Experts of a small language model: 32 dReLU neurons an expert.
Below are experts of layer 7 (counted from 0) of a mixture-of-experts language model. Rows are named gate (a neuron's input weights, with its number), up (a neuron's input weights, with its number), down (a neuron's output weights, with its number) and show model dimensions 0-191. Each number is 128 + 24 x the weight over its row's rms, rounded and kept within 0 to 255. Numbers have three digits each.
Before each expert's rows: a language model's description of what the expert responds to; "raises" lists some tokens whose logits its average output raises strongly, later layers aside. This comes from a sample of Wikipedia text that the model never trained on.

# expert 2
Word-ending nouns. Nouns and final word pieces ending a phrase before punctuation, especially time words like year, years, season, century, and suffixes -ity, -ation.
raises: "-", ": ", "fr", "\n"
gate0:069118157128134127118161108133090103132137117080083115107110140138110109151112131132153101147117138081144139114142135124163113117125116124134104133105100142137076138120101166117076125095125133107133152099122118165111104167175164131107128158145107151140117120169124095125134090116125124137137127138147120152131143111142152095160118139174090113103123117137140117157176103110111129138139135095105163083133129132138084140141178132134170135119127151162125129121133103134135106171138131166099089125145116150110084155117131205075138109141111139141120098179134149163117066120108174132
up0:114101164111143137099146125142113101140132106112105067119098171148103128181110113150153078117140116060160155134142146150167114096144096109142126124099108105132079131135099160101077135105146152129133125088126097138136129152165146133115135142146093122158119117166113104115138132115131111098143099132124121127131160131132132115171124165158085114122133141124139106148171092115108136146139142077112167091110106161126107150173158137117147104100126151171135147128133097114108083138150116159085101103129115114124103163162131178118141129133107135163101105151133132141134085114107159087
down0:148138109139113131117099150124149102140130098161144102160111108138141066124092167137156097112163145129142100110159130132129095154168120114151155141114140131089143116127088194138120119101115163133133140120127137151115120088117110144130107092170120160090101143176084098085150124157148138091168176145114152095072130143113103125168133104116127160156131124143120151085139099113107148116152138091123121105108116133091063135096120127126133137156097167131122131141123144127107106120138136131143089123099144133121135149127152134172121144122177137146152110125131133162198155144156149101

# expert 9
Surname word endings. Final pieces of personal names, mostly surnames, just before a list separator or "and", such as -ov, -ić, -sen, -enter, Williams.
raises: "ative ", "ating ", "ean ", "joining "
gate1:134133090152150128135123147161092121103136125143144113094129125144126126149171133140119163124113130102119138093155135171117151126088147087117153122101128125124165138096127136160110093163102125137146112170101151122158146139116108125131143086121140084120142119084119152123165119160147160136141092118139131102174166141098143059156108132087108159135131138152074093129097137152170141147132158158112127117110080150120119160157141116133108118112131154111161176111104164143154175116136144124163106179134123110143069111132151127122144117169157100167103106086145132122113108173118132141
up1:137152105166157140125119123148128093095132137118142117119104148152126128155129140145107176139109145094111136102153113165115170117089135090134148121085105142151149151104146157177096095138097110129168143167105146134153139121144131135148133097129171103097141114111128130140152167114135137121138096109135126142176147106101120065130110126111122109153144142152112125157135130156146140128151123139111137146097063135111124152148124138169082135128126141096174162116112170155147179104146184129176118170134138126129088156111155137120144137177137095184101111086164138135091136143117138143
down1:121133115111105133127146141163127141129128166129109135132148126138113185130174114105090081134103112117159118149096120144137130138178192139112114153128159109117134100143157139109137141089137158156089118111157121115101158122062161134146151131112130106141103127138144123083127114155130088128109153107112116151082124119130153105110155143111126130130084108091157083131137097098126134098104176142085124157106117150131186163118128108098128146098119181181061093138129082104113088122141117114104142111140148105122149128126121136144087113105115151139122102096118127120155093124145113150

# expert 26
Clause punctuation, of. Periods, colons, semicolons, commas and the word of that close a clause or phrase before a new one begins.
raises: "one ", "an ", "only ", "th"
gate2:132167115107151089087163073116144109129138101098094129130117122116113128080120160160118147116113165108125121147097121159097175153140162135152123186106087142133140128117120096144149170138148126081121122094152161138157126121127130145101141119135150103161143104104147134157100125091147104134114122106113095112126106141128160114159133125127098152126108092119132124130101178139101157118139152165114113110090177165121125093155114135117162150153150123178133144128135160113171118153127108186166131097139112080104101125150147115098109176152104124110144141088113154126100159115144162114
up2:163164156131091154158199104117128118168116120115108087113107134145149110102116161122137121139087114126153127135111103117122141126169133154142103118152125154098144159153137095148183129128118111109111138113187169192143110148094110170131125107136133123150119110176119140130083115110151094109050123098121130102113112110128129110158138121137122117129169067126101129143095133155125154146159086137109082106087137144164127080114109119099183131134128113153127111122146142126149118111184116175157154123157151115131139122162122128123121120115107148105153125137124106107137136123134133110
down2:138129134106119167128135154114136134118117149123132127115086108181165175124110119131147096115181146204125104079126133141159153154145127114122127123168117153107103136155150151129126143146158131172121168153148121182118105137112128075124092174107111090149152145076116169134116119142123144152134096152145172108132142168104086141118144079130146131092115135101143118132110109130144110121147120146127117139145137112133108173134122164118147090104144130089094108155074110137132113129097122121148129152162120159137104117119132177119168101116107125152107082109132147133121119170156114170

# expert 31
Personal names. Given names and surname pieces in lists, credits and tables, such as John, James, William, Davis, and the separators that follow them.
raises: "and ", "\"", "| ", "ing", "but ", "they "
gate0:141128130127126145123144134113131132134107106097153140136159124166067114137072115134090124162125158136149149129160147123098122089120133123144097132066127138092079115126130117146145158163114156114138106104086070148152166127128152112106106123111125118149145127141168137185118079134145098138106135103080108068081118105161138114131117128129123091138113097102137130131150147130146121130117160103136135160115165112147134140155113122143119114106181116147106128130102139113094129109088109153158102154122146149134134140151126128129106114147179128161076084173098119183115136122148107085
up0:150092144107123136116166126105147106136111108105137119114141114153079131143066122163116121155103159113138136121154129117079127073120121122126081112102147145078087101119134126152137154167135138120136079098094080146142158132152152140099098155122101117161156124153150126161120095121140092126142094096075089078111130100130158115122144140118112105144136122093111128123136158135142125153114147114150130161119162107149159140154123151152124111089168094126130117104112132142104124116086107129113101132091132143118143142143135117093105119137199128174106083177102124154107130129165114105
down0:149094128109161119128100127115152108107146118186153175095096173115183132130152098134148139137129129126120094123131131100160136133149156165121148130084131153129148193100161124117171148108135128142133164133162188124135129140117116146136116132145104109118129100109072137136115134147108149083124116155115113161143107168144106111149115107094142136109135144122145100101102150096103151122119133138105084109084124120124145091148122086107126112162135164102123116208115101128131112155146130122118147147110161107164166099101119187131138151112108116115141101110146148102139158083137104104

# expert 28
Line breaks after entries. Newlines and paragraph breaks ending list items, table rows and sentences, e.g. after "(207–232 ft)" or a citation; also sentence-final periods.
raises: "==== ", "| ", "=== ", "- ", "== ", "==="
gate1:129106125083128139139119142077087140101085118086160134135101150100149143130155125103135145169163105137135102128152139093148134125112122142131158122205103139142128159135142114128086133134146127109129133165158123164148132145149137157107172138104116166180071128137129110104115100159155110094116093101136096147127139125164147127084105158167089124138137108160150137097136104118153143127148129122146095147147148148143124120153071140092122108166146087131130121084133113144158178096121177146103139119149162139143104126138166154096112155116132116147176157116099138144120102134136110128
up1:166139117124105152111127141058069150127122100108161130151109117126137165123126157106115153113133120102125136103165141105144152103140136111165141128163125144167148125162126124116098142143080149110130125136139149151129133116150161147068166138126129119118075091166140088128114121139108138121092118115110108104121164143186157100102120150119121110146117122135134130073114135113150123126185136129154120124120163138134144104151098099122143135125123097129091146104137103141109143114145151155127137097125143175147118104146177112059152119106136092157202117133111149130085119168165132153
down1:129116112133118149124098163129107128095136109127110069118180139159116142110140131077142168160118139134114151085121116137106119115124109130164079108143120186135120155129134083152107139111117105112152144134161140190140130074172150165108168121087124195140118125117098182107117108125161135132110093127134142102121132149115127121098089111111106119147126103149139122111155087118110126128152082153131127108145176131123135127154145108138081107137133108094128140121112124162143108089175098153101118139127097123196098129100103155135167099108136119142132101125097124132135108143153139124

# expert 45
Infobox field structure. Line breaks, list dashes, slashes and field labels in infoboxes and career lists, such as Date, Personal, Spouse, Binomial.
raises: "| ", "in", "= "
gate1:155088094175142147065119131119105138124138130086167119152139111116156163068119097138115127133146147112170135131135122108156176138126075142139146103139097080128117117145130148123087118160146165132144160138142148155110103103172108106105103109156090138126117133116117094110077092138144160115119154132156129081122105158113168119170133122140125141107126105097124118142146094116088154136130115164158142131126132110141138119101135122102161103151146148119084133148106098156119158090124095085102144127135161135131135089124171163147143116129087111145109119129096161151136100132107081096
up1:134144102157154155105115123128128125120152105121149101138163095104121170027129106138112145136115127107158126121121135098146145180128103151124145126139136114135151122135115128118096149183113177128128131132140117132141115135135119112108130118128136138133136097110116115110102108149165162144109144127136129127157121135148122123158139133160119122132112104088075120138120069095118145118147157132138154089158129108153125084089129110142190106141127133104046174128139125136086165119122095085112180127133131151128127100104160137163161069129084127163159113131122153121117089138132101114
down1:126119120110141136091131142111113116144129129135095093104104103122146151134151148141107043145143163204143133131135116150174148132120112081126115117142152141117115093090200148125157128164139099115131163126131166149141131076142156133134104170157147124104109112151123129134182137120177095129114142125167137155073131130164145135142127127138117118123146148139173104128120154119093104144142180121130129106113114124118130132106124148111106109140150111146150110129114115119164112088105116082122178110125142155161125134126152128131088167085124086134183103128145139136107151166134148128

# expert 30
European name beginnings. Opening capital or syllable of European or Slavic names, like Gor in Gorbachev, Jan, Hans, Mc, and accented letters ø, š, ä.
raises: "% ", "es", "that ", "ties"
gate1:127208128109186126123131079099121158135138134095078128163144119104135124120097116131153065127136109117138159128114079130106138100134134130174148162138126087128145123112129124169153103102126111120145118119114182138140125104144168102125131121117102164096137133090145071085122110163146096134161122137123140128117150126151105141109110098108142153125126122134154192143131143113118143128129126156136101136118139136109166131124132089122103123142129074134096111139118090097131134150115132089134139126150149130137098126110121147133136120120178181112198150109145122103119163086158154172
up1:101179110111168124112157081120105164184135151090145130148117134126131110138082118129152057121122128100146147103120078131112143104138147117172141163157136092169142102124141125126152098139128096114130126152131136119145105124154158129143119123083060178109147145111130088111144091144142130115163159110142130125112143129130101113125130079092149146108123132145172163142112165095120144145144136138131127162124123143096168122096121113129105135132145105128133086145112098090152135153132130072151165129134115140140133143116126142148137131116155167108155176116142119087117159116119142197
down1:136084141122121134127137137185132141125118124149131119096153150145118134161135142107156092118127116152102121130131175114118132115115152124062111098113094160099159167128156167109101141117145130125153111150079086133130148151168127166109089113138137165135118116093120114172134176097128156142137138111128166106130081152159140134182116123151124153114141116154133076096153128118157160101133095132161113125146120127162128092126139095122159134094100108138132150107097157143110131095106131116103148098086093172096127122140101128138159152140087104154090143149132154170166115089113153139

# expert 10
Personal given names. Given names and name-internal pieces in running text and tables, such as John, Michael, Stephen, often before a surname.
raises: "also ", "=", "et"
gate1:132134103142131088141097116105094126125101133165182168128123150086112124105110136077141095096155175133105112087119121126084152124127131135124132160131088114193155163102126080111145155175098121151132133104140142128164131158112136125114125124145098136121112121100127128123156082163189127105108096160123132132113174120170130140123100180098153135104109124107095150106123112137127112176164117141159174117123185115129146146180108124130137105123168137121117129124125133121134114096124114134183139120152123098117095149103118111109118126140111165127188149120130099104115113145145122128
up1:133122120157121108121134115121081132125100138127148144125118131112119139077108111115139104112137158131104117126122115096118176142122136141123157188112087141148152135130125086113130160143125132108148112136133128152162094137118119094115122083176075132122127101116126127136124066156140120122178110158131140129121167130176171127135121141130165117094150100112110161166135127152130125142130111140164164074054138115140146116174123130140168105129172152121114152126140122143103084084118127131105160121116121079116107091114083117080144108155073181132162131119095101123118110141128149132
down1:134138174079173134144079121121142110108143151089141135139120136125140099172149108112149213088147068169125082131100150101090128116168145133128134150151106097098125141130159123137131111124114137114150103130143116104152109158111113123105143126146129102157166127129104120140122130164166075105109081112117157157144132119150135119104156154170164139114149111141133141148092137139117141100143149115148135140110137156137071117122110092105145115151124084149130131108143128188103121124115115154113103150149109113108160105116151164148150127144105125174160146131150085166161102136110133136

# expert 12
Clause-linking conjunctions. Clause connectors and sentence breaks: and, but, while, with, also, full stops, paragraph breaks, and part in as part of.
raises: "is ", "one ", "As ", "a ", "lies ", "most "
gate1:148141126173100104087132130110126129156096113109123130128108148155123125151116138148132104099154153139135132150186128089096128138104141155142112150163157168124156116117186176144117136110134112140132074160106134133127091081136101129143143136126164147126128112090106096120151131180135164096139117124070200138137103131103139132122136160134166165171120106148152154116180146124132115116113129103140092171094115164139092117156144130111135088125118143098117125132130123139137067091111148108132098099091155091131127125093132140149134099156148125129152131186111125108144129142133114113
up1:142134110175099096104134130105116129154132105155130136132124171126140137140130138143128095112149166136110132162175116105117126122103167142161118158157139174129157146122169153120120131117117112111138084133114145146141116113140080106144131130118184146144135120087121123099171116167158161112173099136072153133123088114105146140136109138120138153111099110137134168134124145136117121123136151125121092144105128141138080091173148152127132075115121144102165131100124148127130054092118149104155105105086151123126152137078123133134120105195143151107190132188124132106140155133148131131
down1:148143147127112163111093117112113145190135139121135115138118104098124111145156145106099153149144121162130114138121128137158165087104120109137159134146062125159133134124150119071126156105114145114142108111120140150166121139141097182138132123118160117178136111136133118167105125110163112103078091077102124112120167141119153097127126129112109130104116147126088154125143133096114159102065079096113135190110129118170120098127142144140092138148140115092122134122124100116165140161133105131121122131183169158142134148139127123132171181140117091154142139127125120151133090147140074135

# expert 8
Year prefixes, initials. First digits of years such as 201, 199, 202 in dates, tables and lists, plus capital initial letters starting names.
raises: "0 ", "1 ", "; ", "2 ", "en ", "000"
gate0:147123132092085106177097094146118140133124136128164130118126147163147116158171142084124146140123106147163121152130130165149151101103145115128112118155146148138121134106121175136123119128103118150125160162124124116130140099143149144176163119112145074116137126133120140126156128127103088180136101109139119137094143119100110145086141093114120072115106087164095115097145104142139148122114134106111152092090102109114136158103137095091143100102104110125172125139172133135097154131123084119156117113132143137139104153042146111134163138166118118130113154179126184114164115154118156116
up0:136113124111092091163118113123108140119116143099159118132096145153168123157134169084086149143103076109142144123142135115176170109144131136133076109160127151122112142149115182134131135110082141134120129149120157123128129120153162152166163153103154084125142129127114135113165168136105116167140104114151152131096148130122121141101128117132122092144088116184105123116171111141125153146133124106142161128057135145120136139132133129105138126123133120155151113092147154132119166120141112156134117137128148143153124133031120122128196138163092116144137137161134168153136119122091172129
down0:113067159132098124104135141129187138135099101112132117115067097138115147108156106146140164119159144165129098109124106121130117123108110125136137135118125116136169144140119081119145145137188139123119170104104121195138144142132150128150122089113121107130168153114104121133117137113123122176147117105161143116093104132135137108128103137074147136100125089088118119116112136146124161125151095119110122114121137129117170171158091112107172142082153156132135136132113123146116142083103118125097092113114080110138094104090140134115154149148128113143131145069143133106099129144152088054

# expert 43
Year and number prefixes. Leading digit groups of years and large numbers, such as 200, 199, 197 in 2008, 1973, and 150 in 1,150.
raises: "DST", "lb ", "cm ", "km "
gate1:168156144128160123133128132128128133117126066132082134134146121118108164127090144163111164159119092095147162139078115122091126164100128133116152157150134100143139102089131132129103103128168148102155141146125156140139132101166137165100125083118121110093116113116113133104093123124129109128129122166140088081106101144160168155096126088091146146081099120136114181148107123084100164110097143156116137150080100147149126108144166147139135125112148120109121137173093136104104142104129134115117173159171121089139139107105094133110113123153083109126181122103130116107096129114137131129
up1:126134132131133145158158110120096120126112095088097111117142111130144148111127160145115170136131119104155176155101115120094120165108132159157158189122132118143147103112084148126081140177165155117121126122121132163127082101159109137110148095120082142134115104138119135156109149119126066131125136146119102120109123140176157143126159083106139096101124107117102162185142129111084136123071143151132155117092119085146133111118160160141145125116123107162124138140113145127094104111124152099103179136133126099128146098131097137089146111154084120142170120127104110148079092100145137120
down1:101106149137144143126122127093120151116098118120115096126112082096120125148142172145172100146140105166123130113169127106146098108144131159130111059163099157110130119129126101125102125082116156142163123154093134095155113152134194120110109106114159159123147132098111160143108137148093177121124148111146098139108140113117104143145113114089136152154092126126116105113129120117115141149128131118172156165142115093132113153165098110117162127111074092122106110125094129130145105116170157174129124140136126110127165121114117122132190131127108131114140173156172134152118127110079060142

# expert 54
Numeral digits. Digits and small numbers in tables, statistics and dates, especially the last digit of years like 2006 and table cell values.
raises: "– ", "(", "- ", "ted ", "and ", "& "
gate0:135150169132125099154112131143141182115174123131123109120091137093125101134138137116119117118105142109126178111105107122151136133135127145105077129133090126119138160143137158104118161154110132136123121174156173084132146133084134123132140135108174094095176127124151105138103154085145106142164087107133108123102142153125115153131090167121085125133128129163141116140137150138116172130164133144106104169134125113102084174131120124135093136147140116111162125146145135127148157170140171119149141137150131128131141218090125129099117151120142117095155123099198142089126135130111165092
up0:125135160109123107137145104155122173148128131078101093103122100097176102126116113113173129161083160125162168146099092107178127168149131152125119152159103095100148105163118145085081163129138128110120111156109146087123109126130129100154120109141148135130159118128093127176121140100164106120147140126127125144072137169135146150116107133118138118071131115173138137123138142170116153131144170138128109107117112097094088148123099110089120109122146123156143122151154127120143141137140127126128136150150160115153103204093118135116112120140127093139127157103132124137130106131104179072
down0:155094097166155107117115161138141097151157115145103131147145144200097105134179105121162124108099126112131121157120126120129132132121107109153124132154160168148107142141154154150158110112092134141175116151122086095132121094137128165090131125128123122097091115167138155081102112126104131186147144147145120135107122140112110124137123130142122107141151108142126126114119184109133141110149148143081104092128124092126136120152164129135126138130087167104096057085150106135121128105107138154126135113112123119126117071097136154176120145116148157116129152117142183114151178072144124147

# expert 27
Inner syllables of rare words. Middle syllable pieces inside Latin species names, place names and foreign words, such as mad-ag-ascariense, Cucuji-form-ia, t-ong-ue.
raises: "ar", "\"", "ed"
gate0:124122112146121148091136126162094145147076126160138133145141124137156120066103090113123123119112114152130120120107113100167145167162130094148152160121138126144158159133105184101078138145145132136107140110114133110117108103162119094111135122127143159112165146124121136176132131147115141140122117106125143160131111152147142108147117154063145121136105148122105134093136125173133131129125115170170132133145126157144106069136130138112137121151153116082154154149083146104118146141120070091084141120130117144087128111165147185098131102158098182123089105136143126106090188124123126126
up0:132099091148145152113146146149107131153106139174152148148122144121150111091128098119145113114111128144096115121118099086126135178157112088133176151149155128133140163143104176100095139144160128155146134115122117064141137093164126089112148113131119165104164151145109111164101117139116140124162122094129137134140141144142131093123126180080141124142128150098113157106133134178130109132137117156158143133125132146138139090124142153122126145149161117076152166154106130100097133134128089058050134129121146158111126118150137167112119122145118181128122105135124125126089191133137132117
down0:121130163108101133180124142130105069132124106120158093158092141121125140121133070102141090125156101103156090135122189106158142134126129133122095151135090167117096108120088146137123115154128166111156127141145162100086121116126162145179129122144146126100156132120159094158133143153104139117085150102138133159143103095132160087114102169129123174096107148113142165134102142143117143141102145127110155135143152123066150173120115134158147142104136137135144122134155121137162130109139073151169132155139131164152125153164116130168126164085121110112127127137094100123081133133138110131

# expert 49
Prepositions after verbs/nouns. Prepositions and reporting verbs governed by a preceding verb or noun, such as due to, organized into, interview with, told.
raises: "a ", "the ", "an ", "their ", "some ", "one "
gate1:115120125125122101117142166106152118147130075128149133160107113149130150137135140145120127083115179101122139129089172162151176137083134164143157188144123134096110111145136116169109055133143131112164088053137117145147111155156135096092113101098133124129116090147162130134128155129106157185127134137080151150141153091154126104161139133141113103116151125112141129154124139124123140133084116133148142135115168175136164073061115146145156148092144111123121146116126147124109133123151135142152127160130117126143115130156143109152145110135121130136155130119107109172128097117154107098
up1:119091087141124118100134152100130118131110107138136130139144102104114142088145124119147130103164146098135158148142122133141183136087134165130142145130084106137090094131124097156097100160133115108130100078140134133127117126142103157121126106139154141109104088152149114135151147140126133127133142151079192109128154118166130116188148146133109108107126107101144140180115123114112158165088130084122114095102134176156194082087174126136134131141145126104080147172141132134095154109140158086127127152107131123126128112147094095161168111135124135127153125117127118145164091118142081121
down1:147137119107147140138137076138187144141134163107078135119113188120149159143128119164140156120151125133134136118118104155125087158143140113148108132115136134122130116128124155120125099151127145088138129118113128158092125157149144105130155087075146093126125100150160168108104128137111100100159113112125133158104125110142141125115143117161129118116139096103144140063136133148123165160125121146083126108123108164148145169129123154117136111099180083137099122128104092114123118152103135077071134129086105090091119130094154174122142110194121118126169121069145120116117142102126149153

# expert 25
Institutional and place nouns. Nouns and modifiers for institutions, military, land and places, such as National, Army, Air, town, military, Township, Species.
raises: "(", "and ", "on ", "| ", "is ", "re"
gate0:071131152098128155107151146150142127107157131106109137100083126181104149145104082154136091118129146090141137119133115129135132172090130117124146137114133138108153152139129143163134132111096106154147132139088128155128106112153132126154121094099154159105144099073112133151115161153120153124133188120136166149083175128112122151212115138122159144129113141100144134148123124131142146157107112132102171097126113133091144145143112090102188141111145137148129128149117153115079126107105110104145085096084119110124108123128099153119152115166125094113104122132105135184100121143118138169
up0:091144148108101136118163098109140145133160127137115121127099145194117152154107116119133070132123127108110156137133117161149155153119134092140146122142127148116153179144097108150106163118113119114125129137117133132109109104129140136153116087123126153130143088086130100159121134150136148136138198148132147131103148108129157160182107133085162133101138113106108127170109128151138143134114111149095150061121134124090124150155079107115198098140115129141120136135120197129078102157134110130148108121104149132135097151123089131118142117129152116133104111138137140208101138151147155158
down0:151130147087075103106156155130146157160151137074117105117124128125097141144132128111092093113146142126127094066130129135138108133106123100135129118157135148096158087134160121110111093146146149121125118121108138130099139110087157136117091150112130135091145157089129108118131127104150098116112135135136139113102089133159128191087143121159103149170108140094168160150120105102120125120127104154103119122099119184138072151101121172131124120109145126098132137109116134098102147178128115101158136170073128111130084159095129143138137109157163124184161092135126099130128136093115120158

# expert 51
Romance and Slavic name pieces. Capitalized opening pieces of Spanish, Portuguese, Italian and Eastern European names and places, such as Tol-edo, Mach-ado, Jane-iro.
raises: "ut", "\"", "u"
gate1:135136106088138103133135130138106097129082147091073127120124128153127134160178110120177136138137113097096119129075135136134094133125115142135115125146131137125126097088142148124150120159131132118155145160141158124138180114092164127109092147134105211127163163106175125094130142130129123126103127158150136122142108093157143132098116152083133118116146117191128160149083111074156119114143096116136145097153166129156117126147107139181123142109173138113088110149100121096111126103135142104139129126151155110161131129121136149114123081102134112170091147163122143126116160091164121121
up1:133171085095145103127145119120116109141098130078099127149117143175134102107123125112157120107113160149119152176088127146122101152129097155152121101142124084130123093096115115110151152174150139139185158151145166150123169099130130121120116142155117163133166162105168118086120113105133093135110154144119140131142117128148130120104114145066133126088142113165125173161072146091151110098124109123163119096150137102148143097097099129131127125112150129122082149139084120150147111103142109072123129138167136116171110118151130158089127094120140140148098127127129130123078150114166127120
down1:109105145131126104136108155147149147162114124134100113194113099064109139136119155213105126118107143129103137110152144137146160139151075140130127105105130158139144127144094144152107114101149138102107148113141114121101115115161123112102129133203150143123071138134111149126095087084109134106124132114141147143117099132128142163120126124149146096112154121139153129108112155115137122117151132090126171176122085120150115138113082141092108129135108141131168127091147147112134112150091145137139133112115131097119156125101108102126095148173080136113164130095113178110163078135112164130